config.yaml
norm_eps: 1e-05
tie_embeddings: false
parallel_block: false
init_std_qkv: 0.0372
init_std_o: 0.0372
init_std_up: 0.0372
beta1: 0.9
beta2: 0.98
lr_head: 0.00732
schedule: "wsd"
doc_mask: true
Below are experts of layer 8 (counted from 0) of a mixture-of-experts language model. Rows are named router (the router's row for the expert), gate (a neuron's input weights, with its number), up (a neuron's input weights, with its number), down (a neuron's output weights, with its number) and show model dimensions 0-255. Each number is 500 + 50 x the weight over its row's rms, rounded and kept within 0 to 999. Numbers have three digits each.
After each expert's rows: "comes before" lists some tokens at least twice as common just after its tokens as in all text; "comes after" lists some tokens at least twice as common just before its tokens as in all text. This comes from a sample of Wikipedia text that the model never trained on. Tokens count by the router's weight.

# expert 17
router:485490461448374511519416588489451444483489562539544505503501571433544492569477499425539602489561526481545504519533435473386554483631548521483560556580532460611431479503500458521515410463513510401426576527411511452463514507532396527541570490410535374572519459442482503470444458557525439521517539521530466523476490495502484483455433503506448480551610497557508441514400392531465537458544459484530516551485501441495471548421535524427541565486440506449478483363501505480521417450497502543503532476516537493502536527428519445508561423490530539457487603549467446485561541486527477566507432494479466528531457407503445527497501483485469522482423515475514515533450484487404485588527532527453536429491431439540549549478486616511507367543464506434514465511492527476515594529635626
gate1:494565441565518523517537532443442513440512490503596525510505489533535580436550591479492481521493448467518585577420445544446449544449435582599484429521535482524466508449572436483549541476522557458551518555464449549520480499503434472503473516458374431509504457481496498475469579478417573421480481446450489518608533480532549548620520514498544538512514411512454519547464469505519566472495585488508483505540575503391420503424451486505571440562435541525496504434456412546439462574466587465542507492565393500512591489384580572521494494538484542461459562486576482473419492547567471557542472538549563541359524476564408547459574547542467491476536530532403501550484443512486490530539503478479455447495534500546465579450412500593521443582474432539423550553571564472513462441527421
up1:547482447590474486502500497464434439543538491544495470485488531534539584502502512399478474535419520556532497579479480579411453469499477450494440543415489507483474483509475515484493521487496433576519470522515446636380453479461475594408536486470425503570479502581488505536472497458534464514487452448470509519538491495525592553463431511470496552468512449439465518511404552492473523509507478531477528530546490525489483548485542326510449555520448514397489480484532531718523552509614625504503475431493438459459493447442570554478493543593549557463477548397454498478436462514555496536508569549537562569425568512546606560499559493528450488425570550466494468526471572422508502582513553502529400429412521495555558481489552516532506429522457496528515487557443612553471514496602455
down1:500492504458517434470427470638518424517487512457486526530493442476525492575538575449542420601408397552510540477466479463479505539489402479446445495472495548517536443450489508486450375558440492524495470520471542512450462489489526448506520538419513529453497584494411625409435480438483562458498503475585471576502459501589488544516491435503588488452513589508566507550584478474453550434499405492509473528498442468544533478577565512457528497520444439552500484554487504460523599553462491467652446433523584456474538501574533470617538535567526619583526474446422430477471471547584529475528480445526476498462512492498486482502538493451472504529500450540438532553479535567444478493456480461423531418516644508567468568484546436512455538487544458518405568404560464508585497526539600
comes before: "9", "0", "5", "8", "6", "7"
comes after: "0", " ", "9", "8", "5", " J"

# expert 4
router:529499522414443497548439448542387485450495566563561531590423433453575481533603477466428477530507484551591485535541489620468574487542559558514504480467540476555441514488454473477442450503552555557432548565477539525509523480438516483578499484517510449472592517485491546485642406494519506573492558538538467446421541484442490520508491497544485483482570547531577454533419466468464545538571467494548519513462546496515564532511499510462609567512484562462489509525458544473647400459481519402534505411494566468446507567431508472483510511540572559534537564619448574462494492552471401560518532476460511540510362421485499415484499495457570517525449502483538640552561398533401515492515489544527506494512499442584495536507435522396473526494486466503429516535476532525593453446545575
gate0:555476467493546542540553515550469488492603540494523432581488525471468446517482519539441479552524535510514512465496529517517550501509415423514542455495449485592424516504499544408453596497553472486556505520539423506580500474584506519611481563459434451488630432478487469577467498528541449621569494540491440447541519477489531483523502427518514456485432485558461587459399481510476430554532584405520543487554460391514525566447507456577496461535472518408511538538378467531590464520526506489535484515475559557481540419522416467575503503532576445574567512327488529428543462455432494498543513587553495528468435552474545452577519517445529475503506491521557423499568437492494408492572444506495404571493508554489471468551472441448558509447452486450472499422462383405414407477489508
up0:526455629544505518410516519454570525368406615516524575546489557475503452574461451507451470513454545506490466448488521476551450550478485653592480533529510453456506410484578476656460464556543479505460612544446504536484494531460576414524610483492548549478395454557406485488573439393528455441542527505501408417506521521548531590571451515543473534585498530493581474583450439591500560486490498463557430514516467479506441537418485499536512502503500446578428506488502565487495502555438475565491569542503450470446528612428538517406557536490528541413505450534545557564471588430538480577500510499491505485476559500466534523579517394465490499465470563456507503512551526452509550490443526487537430430534487528556491493537457514487478505493561518543455512465518536544573474514416476
down0:491414527372472464492457498501556498461585557497503497545542547454482523453557573460447456469455436427497557513553480418526474503446479433511485471546521417583503459560448546626522563574455518417529485450510484483499475465470487516498488472549394547525499478562500525405620513515570558541567533494546446516502442603486527486513493490533382494675497475507492568504459545437513553537418559456480443440479507383461519411599551501423508520583513478432508557418556542425556490437515479540450455488461520597509457475550467535539507453551529557505509533521557548466486582572424584491568524529499571466437468431443503450600587426474576510541575497552491503463462444527467543488486557481457485515572415412561527499508481592541609522486514510497536525465538566506541435534485495
comes before: "1", "0", "8", "6", "7", "–"
comes after: "2", "1", "\n", " W", " L", ")\n"

# expert 47
router:530476458509428516550433571493391423534427516465549624540451487497587422608524490460426528487501588494564460498553468498500483482459646559464519520478475546547517462496425435593505529554529534516484538594494526427448519453461506547498489511531568467542600454479485492518574473500442481487482487499496503445474483550509496461448495469541508533558606472496549424535446454556476495463530442471494521595437518497417617538502550486409536504422568463485509542468511530459516546373581461516501507575511564508436500576426503553463505522601499596388480541510469425434623538518467509618540488457497439487559509471516475434448543460504533531541505413455553600433478591484440542420555524519536561399498494442575518502534518548458513466449416531457480526520516466476485373497564487
gate0:426426549524496490452606468493555469475601509475443480514462598463536484566501465478332537561435405447511512449502456445481515528470453499517498473530472490549366459554495532541497557540536526454507505488523528479578494410481406512544580383449479536537455562522549495555430497414506486604541459472454462510508505510486493491480601483547527452506443426576466455490499516447509528554503496387467521460548497450489567514474466509493416555509408528492371593543421466512546447459466453480511449495445534556530564497482468453604625506540565411500545541379454531440566436468416601515553497536549503533520558518486601475557563462502528544467475444479614520525502413489441455489535500538550472548529447545525535477490502444514566540556491479522520453415578392501469498429506483
up0:534516557494449493499559444500561502436553505514495489479433549397536445618505459467425504417466576562497451510497495496529575550465503507569427519560518546452523412512521425577526570573552417542548578553493549493511517433517516435497591518527524541426485511557465469521436472399559490518586506576479429405449508553444482502507548528582526428591472512567531511514506488530604613495449413413500461502549513496422564491452447542507462508460473595620377506557496518509486454522465461507563572488528473432453544544522476497497553525560495458428568548482496494474539437409459412418504456539516491481509553561523485580540513384531507475448509544334539572529511526435532468514456493520481514426554551521524512416583447444497558595430519530500497559484574514523524488480406526
down0:518541543505495491523460465429521453515531485484496470503479536400501500502469541466418465465436487425460573504515575464444572484435533422523494488663562406517469406474508445598589678492492506394445478526415534521510480494471548457526530478515488553551459368489404489531498546426486401548575441546459537427508486564487512464510539486465484502567503573499571526463486447447474551449525443391542451410522488518521503514513506503446502585501531442508519587521557471471552519494415538546512520477464596518432524536504429590587504446575499474573544550562481568516416492500476533512607423473370554498462539463457494490577566430533507509528494523561586487494555468489540563481527476481456473495581439520550504390598470524482560595495531434492534479488549539516567522483464560
comes before: " |", "1", "2", "3", " |\n", "%"
comes after: " |", ".", ";", ":", "–", " ."

# expert 5
router:446460546463442524478468544466439440450446519502487492499429478484580491511618440491493563531491546472452459453466495546424489448518542519460560598430461493502402462482498462502448465493515534514414538535459458512502465435525517455545475453449550485521550489445411529460555487479485464531501465573490569533409462519436472476513459541487415503617506499607567458587474372542418482429617451484516463530484503474519442536505523469412525572474409446541447537443526515553526511520545421460446462514506443531436554546507480501463569569539563520416501523538391519441582418524515440540492499535527517469551560408475541455525498472445562514552468503423607621480549508425418506511553544543521582542515553589579493457408520591406455386543542521389557557498546518553534506476578513
gate1:459566452548567604493560600543481518440428527557584445497490480417504549494505538447529515531447531446465521537417486564486484462399446560535432577573504398504468532514599509484554536526553487500536477549449465507523555442534391479540482549519508428508459411507496534503454456481485601484495466519454483438587607432504512571573498426491541545506555437540410518458555518537500513482538530443517493506551569483451421605514540586514516426539441492518507434542460418493497568519588501450508487575501477485488588483437514596453386516468477521553517584439430456494536492479502535549494506537549471435468552520489419534516544459557479589390511653456452492516489546556509425526557438505634551514487529515556487500472473551572485412514444559491430588565519467523470448455456425
up1:452518512486490523530426492465541472461512522555543411474491515419604454440561405473582529424495521538421532573445548540502494530466450394475455454408512348516520504553539544438536528487486478530503539556507485433443582522405532482455463425605496490472562527603511541497542428517527554502469425528453463511513471444501475572502573565480436467488477546497492376498556535425613547495485519533531538559566528482535536589585501447507509521488492455457539473534462518520409537538555564508433497401456454482435497547493521575446435549516481468487471543466439516519485435478482459605539468481439510575406611565582539528538552501594419503495448535495480417492382569455479379560468474510588460433478528502571545487437528485523528480469442484487491478551423588574433463497546492
down1:503531464502572515475509533518501531550547490442522440486495477514528491547455554446523506491477478544545519463492365455427478482469488499512519435539553535535449502498471514587532398524480569527404548483526589453464443515541491516495457460386616515489453473514539556475430467500532573445520521495485486483438530537611595472500440484521460532560493539585548558488505480441446617460518451457392600496489460452615395446530540557452518445608564553582491592561503535415505500534508545556523461496566649506409454497512501531453499489503493525474481529514537463435500543508558601595520556496513485528486482451432458427631493457468509526503533506460575581448583614560465429498506444514470512552504524516529454502425530385550605571464487454446459574511520532457504591578449517
comes before: "-", "0", "8", "7", "6", "′"
comes after: "1", "2", "3", "==", "\n\n", " information"

# expert 1
router:559506443569440513558526615521535490461495551521570569600471400496506402551584476503472495465506553499569447546489476569481583460552580532452555557567489511551452439501430490516384435489484573517481493518517432434538480437480523501454494514520475405502538503415521394427546451484456540491432490471525492505527523544528508478487495507509437543608527476523616370543503478575483489445531471500451508544486450560524542516495567527396646628411450483503490501529538563518516465465519416473598515483474502538496583452500479488529539470563413486435440629527425447521502513498562465487613491439508512519532559505577421471547509474488462475618471547526526538531459517470485513539430538517493448609571480500570472580559502573493503477543508463528416493580521558414516570523485554
gate0:523512400451442458437534585579551479535606477539463455488438580512437483535391554525489536457492369373481447525526512457453546469482491450497575470520417497512443530453562526511502502552468598443523542516458479469630476438531552474492498554509486495400474491572503467501426424530472504493586530477505430496591522517470558472444498540420344515528521528562537535512507518464454459443529540487440504427535507375553442520507500472466479561528412445474487522524416524475564493564468417582533549497484485475498564468516567493547529484497568500528407554386390455473546475534461517527521522537537438505452565522517477577554469425451517525518417515516496462452553460503521509478622465459462503588466427534565525512476444586475598555470440391558491537432594469475467499472441533
up0:449491585539547517565485449502450511451464522448519586558534556502465469565518520549420481531509584584501540465500513538518475531517442491571418493337503499431514377544460526541452552557532405527529507485525492511458469567528574511483617507533489494469443545505510528548560418450579540585488436572470469425406473564611492562571548549623556489524463489454481482494463469591555452481416455436536403505514508539463492577436484465581527542436546501535514558473495538516497439539475577519456558502486564528556421544455443535474536476475459479487496456498593467510473626425471478497491461562519573386502445564549538498600525476447532430482536590447502504477545581443521476559389497549527474417485504476525510490576506424439457555458558486405469563470461485534557445532446472
down0:523482445455531489491571536564513448531522517508423451479432483517447543483518578529476525454383346445564464483510513539488559457399507467483462485445490405573447470407457397532518542520491495441526500487511520398479468409499531487466517469432451426477485389529404528595565397438508448549593505476476504455584445473418430445439413495583343541595544509520534533477498444424461596527495517470478582498535452406520395531518557470471483541523470455481572575494581442481543470507509490454571456476528503511547477428480526554474468469564503438511506532511490527547522517569445514471516527462397517485415538396488500548538488489495498506565491566548564453481529519519471479495494550463382522444481427486601495513501498570569555574546587461494531535574496538459509546498452578
comes before: "0", "1", "3", ".S", " States", " York"
comes after: "0", " of", " the", "|", " with", ":"

# expert 37
router:507468538473509582502446538430430448459416561606544545508450510486509481460599540444496568516473511489476394467527493480455521450564537487501485496471524495633482452479471457526556559459517571507455573563430460417371506516442510480546430449494582487532520532423501546615517459492430560510485522519551450533424486534514510578540502515554470452641485510508528408611474455462537456406532479441503499592455473496477523605479496510444586503491547422434471600545487530419507446505512463459546570477507471537388496620448521392503576533606531514537524483561451490498548555518461456469473512524484505446489410510609487530458544602412509456592562481407520542506524529462480475556497539559503507418496481474517564546465453496461403446459481529486435449544483504498502563567488579
gate0:466488462491511546455496542555542498502522549462528440472498613541468489505458505416472546519463462461424522537485501431502468505458423462500526508514476468591482491517532531443536583546428590467511483444437474497576419491559484487505488456470492496563487545478492517595463444531483489546516390506530493623451550517575515501521531452470390437510428441457496569471519522363494359460495550493462533420512473455493494560431505497564474530554452490489502519445480508437586421537487457494539472526471540498500539472460458412610471547548589444560483494451389532455570478485521571544436593559511535556459552567522508554624514522506485551504512522522682462479579423490525435559553460523475475564548396572488416617409420465471526539458525439464515414436545406546483520486482478
up0:468499529482548568448578575488510506391446523491605493455416489428475489542522439483507529460444468532469374517447474480524476543469477478552433517445517401474538364466535412500545537549547439535484540541462456494478475508543534429459523496469493534444447539522410487541469483473551569535568436514468458422462529500532477542590489526511439461599470501380602519617520507528397489439468443479550471404571514491483410565381370564507512484509491458599462435486487532439518373576500505582574496492465436480504437597445536433443517554526497457554517512590442548528440560443518460530443518557504463464527566596519493567583506434493401530553538559496581455470553513477545463517484479448512528445582448552519525552516491497438519530480529484500481472518497459562529543500449425
down0:475466496433486521493465478515612486425547426522426574432511551470503471533442551403416454476512400413486526559570541452551472566452533486499527529564482413542502510482480398485497608560477505470559418549580568425439442444415522501510381509491468500537539457564556540492529445531487428499650515492494423533585496533504523416540532492459433470602552532452398592477415477431530535527452532446500400477585403513537491448534545449487464600522442500465535534454511489517601511499482408547458511504500496517453476525516504589456501511522481463460558482449482437607486439587490508480507477548481613526487431472548518540559493503588438483488534505607441468500442496471514521449493470494495503470494503431568473460525438494625513511457457550553524501524541514523628477544422498
comes before: "-", "7", "9", "6", "8", "5"
comes after: " ", "\n", ")", "\"", " ISBN", ")\n"

# expert 24
router:509541496507491560540517537524402344507471537548476604503477411487526539510481508426517577605490518416469446474455537541461494480553528518444531525452523498519506417492463483502387494543478531396488530574505537501541519456496523487569458470523461498480544451423504527538543465563450476522494589499498545548423424551459455531508514448508424613573543511586478465582459533510554502551579406508576474501512456460476492517438527463424586498543486512519439490525612511556535432386575443479521565535530468447519528513484529479535607456573503584529472578529434498495557579518403514489458579487422523498481418445516477423541494520480601574538544498403514553550511511468447474484487571539497475582544401473556475477551434517538387363530533552476493445585456435459537502574417496
gate1:515542475583508586585451493463559566470476495533543401555525488541517571485474532469453554568517493502471620519444572522583526540545444635576513559483458470587468617505547522561471555517543522425450506515480386555562435511584545452530441585543597516450453473494494571480493552502499561481419537512534484501572438502438530534443515454556506561520456457511418589438461509524462528497510547498478493602540570449492498504494566530512457484576483596461476465541465505567466515428489420473486611558472473510538482484451487493503512509557469518555555604477534501432424559534505465474481503530513517494464436405506414507633545492473418558524562594476407534545532459575488441505532411532575465512484554501501422464447422512579415420576502496493508606488538474561510411483492489
up1:429506433511463542538449433449579467557528514484426507485503542508586398430517527583533521486559532583456456483520508548582475518502497443532474542424474444515524391495448558513471556513448504462527461597503554464516443567494478569534446476540463546503553494522511535510520433536503495476523470494513504569478525503392450544480543516494408474487482470501500465415484521441608491534521463462466500482521497464464548481458457528491404456509500444379555459646534522532432562446570632549504490475493491465500415418550530528523490535495536490493618523545403548501523402530548513559523543535432472606434582443525582501566581508523392516570491489556503444511441584468527445514300591524617464520536540459474576453545551505527469441471463446535494499499429555542422470493463483
down1:430591566577517454470564492451504491490541438522524483526397529566450519495516388499530463584441455485487427499497516544413546574502495498490537497482605523482444605561525489490426482536448542457457505422340528511490510500567483579478484479517508489511560498560581464373473485444553569385465553529500504484478640455550492562557501554428586478516488527538537445624515527484503634452453523494479621479498428483522460502445522501525579502550528397549434526445537529432563529539517465471493421460555628491482511585500498570521564501487514555443489455418539509475431538546533495578526526529443477561452538474448477473509596495485490530506515474517524558474524539493465480509482529524560495500515534569454492560452548492422597527457467457472547537471621562544494585572579437
comes before: "|", " ", " to", " be", " +", " not"
comes after: ".", "3", "4", "6", "5", "7"

# expert 44
router:544515507494471507508423512477479366444453534554533593535456536589480413502484492498488608564580549487497498492565512517460501442593555446425514503488459498512439491511473497478458492527514577485491492561439476417510487529552489548512558429547489517470500455451347476600573433556489517490461631526513567632436464579449500535561468511532451509555603545473510508551483434484445471496520500526519487614466486471441508575435546475457539474452401534483331550392417517513555428468564491481465508547568566489402510606444641523500599518543493505426513521581411545521574509497425530547474522500506465475539525460499516456555474511465462506508498488464539499507561486397550563565504465584529450512537497500512530574461517548554390448484449488450500424494533526503518542521520505
gate1:500513509653591538461399484501495490505498492502541577487516577482522441562477516476444503604476487425441513592411512567588421592521437493602559467547398508498552503490562479488536527572529551436542482520439440533601499536507490536634483489517493512467531380574459520585394476480585577517366578524520508464485558485444561525551459398501526528463513527488428509476477444562456526548553502448559458560533491576529378542451469473524499445473437499485498474558478495518465544544482566450483515572558520435473516497441512605506483458497527491537543605421530519487472437461445535525571540530599610503489500509511471488518482487517493511502509578571462449588539505541547468481504414488547425468537554540525491469520458509570422479548450446471453503499583528463440502401403512
up1:524476493550519576471458465437507531539485578574553512421445514543617468535490433449546550527512514526444497511433522549494489556489447463667454521500433417481569514532572490496455514493530488458516558482500494478556475544483503485516534495525419593458548470605435516530483418503594462488495544537491477412521468513457481502521541512568542541584486460471530409538489483448567582545500499502537420525560546469491477523495536501580519520505463452508419473581452590512437578503587477559465615545454455523487439473483557606546578514473556481536597532479551526603441481448507432548523495509454569492449577486520428498616512551526469507531511582537392468556409579476461543498473477541613426509493536398516510488549550441555405431519488549485469570610482617550484523410452476
down1:511456517468423498440470548476495498543577495564579514559442492494552483549494473427503550562437464536461465458457434473422460420604530557460514442579506573471504533512482504527469515491492532460485540473477477554510496477360428473500491471485599475478509521575429519431472434428548585425488452543550538514475487415558531446459477522476582501562455348488551421452515481523521556438449511478439586489457530513463524459534512507470539494584523443541475517521462468356540609581470487500518461426505573484543455507502434501482492459473550493563549404488621450435486536425479548571499541494431490463501370467541432475492510522566386542547525494556493565460491543451377525519494545482452515551487603470479556515442441395505585579495602456397454566548471475486539533511498448
comes before: "9", "2", "0", "8", "3", " The"
comes after: " ", "1", ".\n\n", "–", "In", " In"